Below are experts of layer 4 (counted from 0) of a mixture-of-experts language model. Rows are named router (the router's row for the expert) and show model dimensions 0-159. Each number is 128 + 32 x the weight over its row's rms, rounded and kept within 0 to 255.
After each expert's rows: "comes before" lists some tokens at least twice as common just after its tokens as in all text; "gets" lists some tokens that make up at least twice as much of what it gets as of all text. This comes from a sample of Wikipedia text that the model never trained on. Tokens count by the router's weight.

# expert 118
router [186 129 150 147 148 117 144  99 158 142 101 126 166  86 139 107 149 123 171 111 131 120  89 176 190 164  84 156 173 146  81 146 145 131 103 166 140  65  80 126 115  92 177 149 184 146 113  82 110 112 171  86  95 142 155 128 182 133  90 118 137 145  76 106 135  80 137 105 167 104 113  78  69 136  93 103 114 166 145  62 108 146 101 182 138  79 148 145 116 130 169  82  82  72 135 115 175 139 139 100 172 113 110 129  89 103 172 149 107  90 138 118 188 168 143 132 136 163 155 119 103 139  95 102 194 165 168 172 154 105 110  94 146  86  96 136 136 139 170 124 113  79  94 135 174 138 156 140  78 165 148 154 112 195 153  65 137  88 155 108]
comes before: " The", " In", " He", " It", " ", "=="
gets: ".", "|", ".\n\n", "-", ").", "\"."

# expert 48
router [188  63 142 103 159 100 152  86 148 151  73  87 149  92 140 142 138 133 149 102 134 110 104 131 161 183 117 110 161 183 129 170 111 123  94 116 158  77  99 124 122 112 167 134 137 134 111 118 134 121 187  76 105 125 139  98 171 147  58  45 180 191 121  78 148  85 121 125 128 111 143  98  82 133  69  89 114 141 164 106  90 176 117 158 147 106 166 143 155 143 154  74  91  74 144 112 173 127 162 130 147 105  96 165 120  76 177 125 100 118 125 144 183 169 138  62 160 164 194 135  61 108 120 126 157 170 134 157 132 131  91  74 170 124 116 150 177 154 152 120  97  94  77 151 137 154 129 129 120 150 162 151 103 129 147  99 112 105 169  85]
comes before: " ", "0", "1", "|", " century", "2"
gets: "–", ".", "th", " |", "°", ")"

# expert 195
router [187  76 152 129 126 110 115 121 157 157  92 118 195 105 143 121 154 141 170  69  88 117 108 163 129 173  77 148 169 130  84 179 135  85  76 129 153 114  78 109 110  85 130 163 164 167  88  86 115 108 188 109  86 172 157  97 145 172 129  98 192 112 123 110 165 151 102  76 175  92  93 131 101  98 118  78 111 149 139 111 143 150 116 143 153  76 157 129  98 149 128  93  87  82 169  84 145 179 184 146 172 113  94 128  89  92 199 106 120  87 182 180 133 129 147  86 173 157 140 138 114 154 126  94 124 145 183 141 148 132 119  93 157 105  96 159 160 172 155  91  74  96 110 138 153 113 180 161  93 156 118 172 109 122 155 127 130 110 140 116]
comes before: " |", "–", ".", " |\n", " m", ";"
gets: "1", "0", "2", "3", "6", "5"

# expert 21
router [163 123 160 137 150 114 168 104 174 192 126  76 188  98 169 132 147 135 146 109 134 126  95 123 135 148 113 163 151 164 127 124 154  90 119 135 184 101 122  96 108 113 170 163 176 162 124  73  97  78 151 109 112 131 170 111 159 128  51 101 150 130  91  97 143 125 106 111 172  88  91 101  87 129  72  90 121 188 138 110  91 141  60 170 157  74 156 146 145 148 139  90  94 118 151  93 137 177 177 119 156  47 103 140 120 114 147 137 100 106 125 154 168 143 145 117 154 183 203 162 139 158  78 114 162 146 130 161 154 134  83 108 155 116 130 115 152 139 109  95 135  94 100 130 149 124 156 158  86 165 168 162  92 225 160  86 113  89 141  91]
comes before: " The", " In", " He", " It", "==", " This"
gets: ".", ".\n\n", " (", ").", "\".", ".\""

# expert 142
router [135  76 170  89 140 109 135 110 181 158  92 110 165 103 157 110 158 140 158  85  94  73  89 128 159 134  82 133 140 151 107 174 148  51 102  92 133  83  88 116 118 110 166 161 167 198 108  95 163  93 168  75 100 168 158 138 177 163  90  94 140 108 120 128 146 112 111 115 195  96  82  89  91 151 120  80 114 154 133 114  99 200 117 146 143 103 164 155 161 111 155  80  84 124 140 114 178 128 132 107 139 102 106 152  84 103 152 133 128  83 163 138 135 145 164  81 132 152 199 148 118 156 138 138 142 155 158 179 154 115 111 101 183  89 113 109 147 145 150 146  96  39  95 151 123 146 150 116 121 136 129 163 106 143 221 109 115  92 144  91]
comes before: " a", " \"", " the", " well", "00", " an"
gets: " as", ":", "\"", " was", " that", "\n\n"

# expert 248
router [148  97 173 120 160 106 199  97 141 165  81 124 181 106 148  98 125 116 135 100  70 110  76 146 183 153 139 192 124 119 100 122 122  91  96 115 131  90  86 147 102  91 155 122 136 161 138  92 118 114 188  65 123 139 125  97 142 152 144  52 126 124 145 119 148  98 126 152 173  81  96  85  80 132 136 110 114 132 160  95 109 182 140 124 151 108 154 148 139 129 148 135  97 103 163  55 150 111 151 138 113  89 123 162 119 103 155 130  90 108 149 149 152 154 146  81 153 152 171 149 118 156 135 114  95 178 159 141 127  70 136 148 161 125  85 125 201 205 172  54  77  83  49 160 171 168 129 126 137 182 153 159  80 129 156 105 137  92 148 121]
comes before: "0", "1", "2", " |\n", "3", "4"
gets: " ", "–", "ion", "ation", "um", "é"

# expert 135
router [114  34 118 119 160 110 136 127 144 139  81  71 150 114 179 143 159 145 168 152  91 106 101 170 157 157  82 187 152 142 102 175 187  82 103 108 160  90  93 127 122  98 169 199 135 147 128 113 136 113 126  95  74 139 130  92 168 145  84  97 153 163  84  97 148 128 126  87 172 107 112 131  79 147 118 123 118 145 160 109 111 129  92 157 136 104 154 123  88 141 133  90 114  95 169  81 179 156 174  97 168 110 102 186 115  89 119 102 111  60 134 155 151 149 148 118 156 159 176 151 110 127 119 135 129 127 150 160 154 118 104 131 179  79 108 159 165 187 153 102  98  73 118 161 122 151 127 142 110 201 197 202 119 111 156  83 157 122 155 100]
comes before: "|", "-", "–", ".", " |\n", " been"
gets: " ", " |", " had", " |\n", "\n", "1"

# expert 239
router [158 108 117  94 140  95 137 119 121 185  88 109 148  78 174 127 171 160 128 122 100 108 119 147 200 125 125 109 146 143 112 154 166 131 102  90 155 116  73  95 145  90 156 135 125 171 110 106  99 108 198 115  72 161 117 114 180 139  82 108 173 170  74  92 153 108 103  97 158 128  96  74 126 150  96  96 117 190 193 101  97 137 105 170 131  98 173 140 118 118 123 124 112  79 159 111 154 152 208 145 167  74  91 160 112 101 177  92  68 129 131 154 150 132 135 123 158 169 169 156 102 117  84  99 140 145 172 180 126  94 113 109 162  96 133 153 153 180 118 101 140  88  72 121 141 163 123 117  80 184 158 156  95 169 181  98 142  96 160  89]
comes before: " ", "==", "===", "The", "In", " The"
gets: "|", ".\n\n", "-", "==", " |", "."

# expert 198
router [130  97 138 124 151  81 158  98 154 190  75 115 133 120 141 130 143 157 154 146 132 129 100 174 161 148  88 175 186 169  73 135  94  84 106 142 151  85  85  98  66 116 133 160 124 155  96  95 127  80 156  95 135 154 170 123 158 130 116  83 141 155 150  95 113 112 101 130 196  81  84 120  98 118  81 100 107 158 141  73 106 160  91 150 145 104 162 128 127 143 171 108  87  92 162  92 151 167 187 134 158 122 106 162  89  98 186 131 120 142 152 161 195 182 172  76 130 154 180 158 110 114 116 123 156 139 175 159 172 124 107 120 176 104 122 104 134 137 145 104  75  85 131 144 141 146 146 167 114 200 138 141  66 158 134  65 167  80 171 124]
comes before: "201", "6", "8", "5", "4", "0"
gets: " ", "201", "200", "202", "199", "198"

# expert 158
router [121 129 135 146 177  63 177 139 121 113  95  94 138  73 169  81 175 119 160 128 129  97  56 170 143 187 104 178 120 162 116 152 146  99 124 104 173 111 133  59 100  76 112 112 157 124 137 121 109  70 125  74 119 139 193  88 163 145  88  91 126 121  63 142 133  93 124  95 180 135 104 141 103 129 122 100 120 151 183 129 107 120 125 170 130 124 150 178 113 141 176 119  83  79 120  78 139 130 153 137 140  94  63 182  91 115 137 112  91 126 187 202 121 136 175  69 152 182 171 156 102 171 113  79 183 132 137 151 133 141 137 130 160 118  87 113 152 169 156  92  97  83  91 126 139 127 124 123 153 151 120 143  67 154 148 111 174 119 133 138]
comes before: ",", " and", " of", "\n", " for", "\n\n"
gets: "er", "or", "ist", "ers", "ator", "man"

# expert 2
router [127  94 151 125 138 119 185  99 132 184  30  96 155 111 135  91 136 146  96 126 111 117  87 133 156 210  81 164 168 142  83 144 150 110 101 117 164 101  85 131 107 132 111 199 154 150 114 100  85 128 134  85  85 156 176  81 138 145 119 103 141 125  48 116 141 104 133 117 155 109  86 135 133 129 110 157  77 171 170 102 149 169 114 137 149 110 137 154 119 148 148  99  88 110 161  97 162 122 182 149 130 125 144 133 115  74 148 103 111 133 174 173 128 131 183 110 103 145 167 172  97 162  91 101 188 129 191 122 122 114 105 163 140  82  86 158 137 183 136  22  80 127 115 127 159 149 153 127 143 179 158 152 115 188 112 109 150 115 145 167]
comes before: ",", " |", " of", ";", "\n", " ("
gets: "1", "ion", "9", "0", "ment", "ation"

# expert 215
router [145 100 155 134 154 101 154  87 160 146  86 124 156  90 145 132 178 173 151 146  92 140 100 143 147 147 103 183 160 163 152 171 133  85 126 125 142 112  80 129 103  94 127 163 136 144 109 130  54 106 175  97 114 183 137 126 188 146 101 101 134 118 104 132 121 106 136 148 142 136 121  37 134 118  97  74  62 135 161 103  85 165 112 187 176 101 201 122 135 141 178  91  98 134 163  74 179 160 169 168 138  93 120 135  77 107 110 142 118 101 162 187 120 160 155  97 151 142 159 139  96 153  93  96 184 135 131 137 124  74 120  85 125 114 127 140 140 186 146  72  86  84 131 132 150 158 105 156 121 116 125 201  78 155 149  93 163  65 164 125]
comes before: ",", ".", "\n", ".\n\n", " and", " War"
gets: " States", " America", " world", " Kingdom", " World", " York"

# expert 222
router [139  95 139 143 149 108 143 122 144 146 121  80 165 136 124  77 171 157 172 109  82 103 100 173 137 141  51 135 172 131 112 140 121 118 121 128 148 154 119  88  98  53 176 154 146 168 127 126 112 121 146 116  91 129 197  98 152 152 116 122 168 164 131 100 131 137 121 145 127  64  88 128  90 108  98  76 116 173 166  76 101 131 120 154 205  93 169 168  81 142 164 138 105  68 186  78 148 141 159 154 183  87 114 139 110 135 142  76  64  61 178 155 163 129 151 122 152 156 155 144 137 123 102 109 113 142 176 172 187 119  86 125 173  99 107 140 127 147 141 103  77 102 127 152 108 127 126 177  85 158 151 155  78 121 121  54 108  99 155  90]
comes before: " the", " ", " a", " which", " New", " Japan"
gets: " in", " of", " at", " for", " (", " on"

# expert 53
router [131 139 142  79 168 106 180  74 115 157 117 103 158 108 150 132 167 143 125 118  68 115 119 157 108 168  98 212 167 184 109 167 163  92  91 104 142 117 137  73 118 109 126 162 124 137 141 118  85 136 168 101 103 146 130  78 174 191 111  92 128 133  77 143 133 129 145 142 154 113  92 112 117 136  91 114  94 153 163 106 117 155  89 138 129 103 188 129 126 138 120 116  89 109 115  97 183 139 148 139 163 109  74 184 112 100 100  76  90  87 206 190 149 145 186 100 136 135 142 112  98 157  95 101 176 154 182 143 134  70 132  89 135  82  70 132 142 180 159  69  84 117 107 155 143 181 143 135  88 147 160 157 121 154 153 113 188  80 154 130]
comes before: ",", " of", ".", ".\n\n", "\n", " in"
gets: " War", " League", " State", " University", " Cup", " City"

# expert 163
router [168 107 159 131 166  64 167 107 147 150  92 134 146 126 135 120 177 113 149 118 101  70  87 171 116 147  77 158 190 166 134 168 149 102 141 130 148 119 108  93 131 126 186 144 134 170  86 118 133  67 161  94  71 129 163 120 132 152 108  66 166 102 119 123 155 116 138 104 138 122  97 113  60  95 117 102  88 148 201  92  92 152 103 156 166  92 162 152 147 165 181 114  83 105 166  82 163 114 150 160 168  76  77 137  91 119 149 117 120  99 139 182 139 151 131 103 138 210 138 132 105 182 105  95 142 135 159 137 170  91 113 127 148  52 128 156 144 167 142 120  99  75 101 141 172 106 162 146 108 146 135 168  93 155 193 141 147  96 135  76]
comes before: " the", " a", " be", " his", " have", " their"
gets: " to", " in", " on", " for", " with", " by"

# expert 102
router [154 128 123 117 152 107 115 106 149 147  73 109 169 108 156 104 155 179 148 117  87  71  96 163 123 172 104 169 163 160 118 157 131  81  71 111 136 133 100 111 113  98 145 150 187 149 111 129 126 113 157  74  61 158 155 134 154 156 122 121 199 140  95 107 179  77 142 136 165 100  89 119  89  90  70 131  90 191 151 104 106 156 131 152 117 104 160 142 131 158 122  93  69 136 140  70 152 144 203 103 142 144  83 155  96 101 154  90 102 136 172 181 165 133 167  81 140 117 161 124  98 143  93 102 168 124 163 183 145 101 109 105 149  87  99  94 154 181 150 118  88 118 123 140 150 194 145 184 100 168 150 167 116 151 187 108 153  81 163 152]
comes before: " |", "–", ";", ")", ")\n", ","
gets: "5", "3", "6", "7", "4", "9"

# expert 169
router [178  89 127 164 170 113 150 130 169 146  83  91 148 107 155 137 123 137 189  82 129 121  76 127 162 161 121 153 156 167 131 150 126 131 116 154 160  80 113  89 128 143 162 151 149 124 132  95 110 107 185  83  67 138 174  72 138 123  81 113 114 112 113 128 148  95 133 103 151 123  60 114 107 150 122 118  86 139 143  43  78 144 127 140 138 127 170 134 126 157 166  73  73 118 168 116 172 134 166 129 166  47  99 161  61  89 134  97 106  79 136 160 177 125 144  64 162 175 173 169 117 137  79 125 142 177 148 176 162 131  63 117 165 142 124 142 136 147 120 123 102  77 107 144 134 162 172 125 117 154 156 179 103 124 159 100  98 113 200 104]
comes before: "|", "0", "1", "6", "2", "3"
gets: "–", ".", " |\n", ",", ")\n", " to"

# expert 112
router [118 126 130 140 174 105 134 138 128 136  99  89 134 100 148 105 161 168 140 142  88 105  86 141 154 191 100 146 136 168 105 145 201  79  98 111 144  80 120 121  94  57 120 165 156 163 107 120 119 104 115 107 107 156 181  81 138 192  81  78 152 127  58  94 128 100 106  98 160 104  82 184  92 138 110  93 131 149 169 113  75 152 110 184 144  83 140 174 105 151 132  90 102  56 161  86 153 145 133 141 135 132  88 143 115 110 134  75 103 120 187 222 137 148 190  91 133 144 143 163  89 172 110 108 120  92 133 177 128 125 148 134 142 113  63 164 145 173 161  62  94 103  89 145 126 168 134 146 116 146 141 120 118 161 145  82 139 128 114 141]
comes before: ",", " and", " of", "–", ".\n\n", " for"
gets: "al", "an", "ian", "ic", "s", "ant"

# expert 208
router [145  94 133  94 171 122 134  84 154 153  91  88 149 114 138 106 181 160 153 131  75 129  82 176 164 158  82 154 159 153 113 181 143  93 108  83 170 110 102 105 134 129 154 192 136 139  86 114 141 112 182 101 138 166 142 130 205 171 101  64 158 138 100 119 113  92 136  89 168  92 100 116 116 160  94 130 111 148 172 137 137 168  83 130 140 103 151 118 132 132 120 107 107  95 152 108 142 172 205 139 156  70 126 164  65  95 184 131 116 119 164 152 175 193 153 104 179 157 171 161  94 151  96 106 154 174 143 170 140 124 118  95 182  79 111 116 179 202 156 125 106  92 115 165 156 138 146 130 113 159 143 151 105 176 162  76 140  98 129 122]
comes before: " ", "-", " +", "\"", " M", " Championship"
gets: " |", "\n", " (", ";", "'s", " –"

# expert 120
router [158  92 135 116 176  90 118 116 155 121  83 146 174  96 145  81 169  98 126 143  64  67  86 131 115 147 118 148 188 133 121 149 140 118 123 111 135  78  62  68 100  99 193 157 131 158  73  98 132 117 135 107  83 147 181 127 119 181 105 100 128 154 137 106 132  76 138 122 145 128  63 149  67 140  88 136 124 150 191 111 115 169 161 162 154  96 167 164 145 162 141  68  91 120 129  76 140 125 107 188 159  77  80 129 109 109 147  98 121  98 165 153 169 122 178 132 139 194 159 171 127 163 103 109 179 141 188 136 142 103  92 140 136  56  93 141 134 169 135 100 110 100 123 145 138 152 130 164 153 193 137 130 102 170 153  90 109  94 133 114]
comes before: " the", " a", " his", " an", " their", " this"
gets: " in", " for", " at", " on", " to", " as"

# expert 242
router [159 104 119 105 149  91 143  80 148 159  96  98 131 103 176  81 132 156 150 150 113  95  87 208 145 136  82 136 150 128 114 162 172 120  85 105 141  96 106 108 119  70 133 155 155  99 132 122 105  85 146 111  67 177 185 102 179 142 110  58 161 148  94 107 157  66  96 125 205 109 114 126  80 139 100  99 139 148 165  85  99 139 100 159 157 100 128 121 112 128 128 119  66 100 168 101 182 153 172 120 137 107 112 163  91 135 136  98  82 102 120 154 177 116 175  80 158 140 153 133 110 117  89 111 163 142 186 195 148 120 102  84 183  83 123 113 158 171 139 108 109  88 131 134 140 145 147 161 112 166 179 168  99 134 188  87 163 110 151  84]
comes before: " ", "|", "-", " —", " Succeeded", " list"
gets: " |", ")", " |\n", " and", "),", ";"

# expert 160
router [139  80 141 118 151 102 161  84 167 143 111 103 156 153 168 117 151 131 115 102  81 100  74 166 138 167  97 165 166 177  85 133 166  75 115 130 167  85 109 131  97  83 122 181 142 143  96  99 128 113 130  50 117 144 180 152 166 166  87  92 165 122  99  88 144  90  72 110 177  75  79  89 100  80  85  73 107 125 161 111 132 176  95 126 153  84 148 139 131 187 154 113  97  86 159  63 141 166 176 148 166  93 125 137 124 110 145 112 131  80 177 154 149 194 165 119 149 136 144 140 126 188 114 125 120 128 167 131 154 108  98 116 152  66 113 148 143 151 166 113  70 104 120 154 165 136 133 131 107 171 137 159  60 170 160  94 135 106 142 123]
comes before: "201", "200", "202", "1", "2", "199"
gets: " ", "200", "000", "'s", " its", " \""

# expert 148
router [170  87 196 156 131  82 147  92 172 171  69 110 158  95 144 104 125 123 135 107 101 110 128 154 172 169  92 128 187 187 123 122 121 133  89  81 133  96 110  89 113 126 140 171 175 140 126 126 134  93 203  74 133 174 127 115 156 141 101  86 156 130 121 106 128 119 111 134 123 104 128  68 124 105 111 116 126 144 174  95  94 164 111 142 152  93 174 171 121 156 156  47 105 103 134  65 172 154 171 103 138  82 109 159 111 108 161 100 117  83 152 214 153 142 179  80 180 159 165 162  76 128 135 159 152 174 136 133 148 129  78 115 135 132 107 111 178 156 164  59 115  83 112 145 180 134 143 178 117 153 130 155 119 100 131 106 122  87 167 122]
comes before: " of", ",", " in", " century", ".", " to"
gets: "th", " years", " first", " number", " year", " one"

# expert 64
router [142  60 115 107 181 126 144 109 140 151 115 112 142  83 125  75 185 124 123 143  68  82 103 143 137 162 105 167 162 157 108 190 151 103 152 138 128 108 111 108 124  93 183 181 152 123 109 120 108 120 129 102  74 145 184 110 132 174 106 115 143 157 109 107 116 103 129 115 137  92  88 117 109 115  82  66  79 180 177 119  97 157 123 149 174  55 169 131 109 156 133 101  92  97 158 103 161 147 160 164 178  84 105 136  90 106 149  88  77 103 177 140 140 161 143  92 139 156 149 136 123 178  85 117 187 163 145 168 130  70 113 110 178  70  80 154 141 173 113 122 111 114 102 129 120 180 148 166 101 145 106 168 119 184 187  85 126  94 180 123]
comes before: " the", " a", " New", " his", " Education", " China"
gets: " of", " in", " for", " on", " and", " to"

# expert 31
router [119  82 177 125 158 131 174  77 157 164  72  73 125 108 143 111 200 135 130 128  76 100 112 179 172 179  85 162 155 164  95 165 131  89 105 123 163  94  54  96 116  89 131 174 134 178  41 106 115 102 182 129 110 158 134  88 149 168 103  89 165 123 116 110 130 100 127  80 188 111  62 110 105 122  93  89 124 179 155  78 115 153  80 132 166  95 141 116 121 153 130 102 103 121 132 102 175 167 156 129 171 106 114 106  91 110 186 108 111 113 154 137 156 177 159 110 162 154 152 123 108 164  96 125 140 168 177 132 158 114 113 105 170  99 125 107 156 159 152 110  87  97 106 141 160 122 168 167 105 143 131 150 102 179 132  68 166 116 149 115]
comes before: "3", "6", "5", "4", "0", "8"
gets: "201", "200", "202", "199", "198", "196"

# expert 188
router [152  39 156 129 150 107 171  70 154 167  88  81 151 114 123 121 154 123 141 120 102 101 104 215 149 146  86 134 169 162 109 150 139 114  85 104 156  78  97 102 134  91 133 174 125 170  97 120  97 118 175  82 126 134 146  90 147 179  88  74 164 142 133 100 159 122  80 124 189 124 105  77 116 103 122  57 117 139 136 101  88 182  93 147 151 132 185 112 144 142 157  71 103 107 151 101 145 152 179 162 153  79 115 138 146 104 182 121 119  97 160 152 150 212 137 100 171 130 150 123 103 139 108 139 170 135 142 125 137 135 114 138 163  68  95 120 160 179 169 111  92  93  93 157 125 144 138 128 114 159 147 199 101 150 140  90 170  75 124 104]
comes before: " ", " +", " −", " .", " —", " –"
gets: " |", " January", " June", " his", " April", " May"

# expert 19
router [120 109 189 150 146 103 178  83 151 144  99 136 149  73 183 124 140 138 139  99 104  59 107 154 160 164  80 182 137 205 110 177 151  71  91 114 144 115 109  97 112  88 137 183 174 158  95 105 121 104 143 116 118 161 153 136 142 114  77  75 139 131 143  83  97 113 117  81 157 102  99 114  81 134 119  86  96 167 166 122 110 143 148 130 152 121 141 170 119 176 157  70 104 122 140  76 183 119 189 121 138 104 140 167 104 115 130  90  99 122 155 164 120 133 166  96 169 143 161 167  98 122 100 125 191 113 180 157 158 113 133 122 147 109  48 140 173 148 166  31  69  99 110 138 161 113 168 161  90 147 133 145 129 123 152 116 164 109 119 141]
comes before: " of", ",", " and", " were", " in", "."
gets: "ers", "s", " people", "es", "als", "ies"

# expert 150
router [151 113 144 134 179 101 152 128 190 156 104  75 159  82 149 121 139 164 166 143 117  68  87 165 168 128  48 161 124 131 106 164 136 101 104 144 162  88 123  97  88 103 203 123 121 203 111 106 126 105 122 114  82 135 135 149 166 124 124  84 172 136 129 106 155 139 121 100 177  82  86 106 103 116 138 121 104 147 143  99  94 133 131 159 118  91 157 147  94 155 152  86  91 117 163  97 144 105 167 109 142 105  76 170  93  86 140  94 122  68 183 131 124 134 139 121 155 161 179 161 137 117 127 119 137 151 149 199 200  61 112  72 170  65 107 119 121 164 148 115 104  87 120 150 162 153 154 154 103 132 120 124  57 134 186 104 175 101 166  91]
comes before: " a", " the", " well", " he", " was", "born"
gets: ":", " as", " he", " where", " who", " with"

# expert 190
router [146  71 137  98 142  78 184  95 192 149  66 133 166 124 167  93 158 149 129 130  79  81  71 142 180 125 101 181 180 112 119 179 167 102 126  92 178 107  95  95 108 137 173 151 138 136 130 109 122  77 162 104 106 172 165 123 162 183 114  74 170 134 106 121 142  72 120 108 117 147 109 122 100 149 121  93  73 179 175 118 116 165 104 128 178 103 124 159  97 181 158  93 111  98 182  99 135 133 165 114 138 113 131 119 135 107 163 162 138 140 109 182 130 176 170  79 148 146 141 142 112 161 161  83 183 141 131 108 118 100  83 142 160 105  81 124 161 171 163 102  89 115 135 137 129 110 141 171 129 151 173 174  64 130 165  90 144  71 149 100]
comes before: " the", " a", " his", " to", " by", " in"
gets: " from", " on", " with", " at", " over", " between"

# expert 69
router [180  70 150 142 150  89 167 105 151 147 115 152 145  96 140  93 182 134 129 120 103  75 109 142 130 152 122 154 143 175  99 148 172 134 117 118 129 110 116 125  51  81 168 140 139 141 116 127 120  62 133  84  97 124 148 127 160 160 131 106 126 114 104  99 104 143  95 112 201 119 101 113 114 128  95 128  69 135 156  90 113 150 114 171 165  46 184 148 144 163 153  63  84  84 146 103 184 181 168 139 109  65  80 146 120 137 163 115 119  86 172 135 131 123 163  83 177 125 186 152 122 154 155 136 163 141 154 189 189  84  91 125 173  78 103 169 161 130 170 106 108 109 119 159 166 154 107 137 117 187 127 138  97 121 210 135 148 115 140 130]
comes before: " the", " a", " his", " an", "200", " their"
gets: " of", " ", " as", " by", " including", " be"

# expert 27
router [129  86 133 113 159  66 171  83 173 152  84 112 162 133 131 129 147 129 145 104  94  93 120 182 157 180  70 115 173 199  98 159 115 106  57 147 168  80  94 133 132 114 155 187 127 136  99 114 124  97 184 109  83 149 143 113 157 168 126  64 181 135 117 119 124  80 107 117 178 118  86 123 133 112 117 115 118 144 169  92 107 197 117 123 184  96 151 125 132 161 157 123 107  92 164  54 154 138 154 131 161  65 151 127 104 120 177 125 125  90 164 166 180 206 144 121 152 139 126 138 120 165 134  97 163 148 152 134 114 119 107 123 153 105 120 121 185 186 177  90  91 109  96 173 138 127 105 132 129 164 141 191  97 115 142  74 164 101 131  94]
comes before: " ", "1", "0", " –", "3", " not"
gets: "–", " February", " March", " July", " May", " August"

# expert 174
router [151 110 145 118 186  60 152  97 147 130  75 119 158  79 144 108 181 168 176 128 101 102 112 160 132 130 111 144 154 179 103 120 187 120 106 128 142 138  90  83 131 134 137 185 143 129 143 104  78  73 179 104 112 195 140 135 167 128 113  91 148 103 114 119 127 115  67 160 158  97  99  91 110 112  52  99  91 177 125  73 100 142  77 150 123 103 200 121 123 147 145 127  93  95 141  75 155 202 151 131 178 122  84 131  99  86 126 133  86 120 174 129 160 112 146 134 116 130 172 134 108 144  99 125 148 161 136 153 151  96 119 122 194 100 124 132 113 162 132  90  89  95  88 159 153 147 154 163 114 202 134 160 104 157 200 101 157  71 168 135]
comes before: "201", " States", "200", "199", "202", "\n"
gets: " ", " United", " New", ",", " York", " Carolina"

# expert 87
router [144 115 153 110 151 126 141  99 198 137  52  88 166  89 131  78 128 121 176 110 107 113 107 139 163 135 134 144 186 172  89 175 145  90 135 114 145 123 101  80  61  91 168 150 135 137 127 137 129  73 135  93  88 149 199 109 163 137 115  88 140 119 102  83 144  79 116 130 134 110 119  99 110 112  92  96 128 130 141 100  96 158  93 156 147  97 117 150  96 150 120 111 114  88 160 101 161 168 170 112 145  84 136 133 127 120 119 120 108  71 164 142 173 133 170  91 163 175 185 143 118 120 104 122 140 135 157 187 159 121 124 119 153  75 107 130 139 190 171 159  83  96 106 163 151 135 168 135  66 185 149 151  41 166 167 117 170  45 172 105]
comes before: " the", " a", "aged", "201", "The", "S"
gets: " (", " by", " \"", " with", " from", " for"

# expert 7
router [127  84 172 108 171  71 140  97 145 159  83 110 153  92 159  81 177 109 173 133 101  68  97 129 162 148  90 174 171 139 115 170 169 107 120 114 146 136 101 102  98  82 186 151 134 163  96 124 125  57 135 106 118 144 179 114 167 166 110  82 165 132 102 115  98  95 115 111 132 131  73 102  86  78 116 116  66 162 152 128  91 162 127 125 175  79 119 143  95 176 181  96  97  82 171 101 133 143 159  98 167  71 123 142 123 123 141 125 139  93 166 174 145 144 180 100 132 206 142 188  94 172 136 114 158 104 146 156 132  96 105 134 139  63  94 141 152 176 148 132 112  89 100 133 147 125 157 167 115 169 147 165  97 151 154 103 161  88 166  98]
comes before: " the", " a", " his", " her", " an", " their"
gets: " by", " with", " from", " to", " for", " of"

# expert 209
router [143  78 172 158 160 101 131  87 157 172  75 129 164  80 190 145 144 106 163 115 114  89  55 166 156 184 113 115 168 148 118 129 109 102  80  89 152 107  92  78 139 103 162 188 154 141 143 116 125  29 187  95  99 136 144 122 142 162  90  99 120 112 105 129 138  91 130 100 152  90 147 105 108 124 118 136 128 131 167  76  75 156 116 149 147 132 130 134 122 111 167  52 112 106 182  82 127 157 136 116 162  68 121  97  96 102 155 112  93 129 152 143 183 112 160  96 146 153 186 153 108  91 108 125 181 163 144 109 123 108  66 119 167 114 118 119 149 142 129  91  96  81 112 164 155 155 167 152 115 131 184 205 122 145 126 111 149 100 154  70]
comes before: " ", "000", " The", "5", "8", "0"
gets: ".", ",", " but", ";", " season", " July"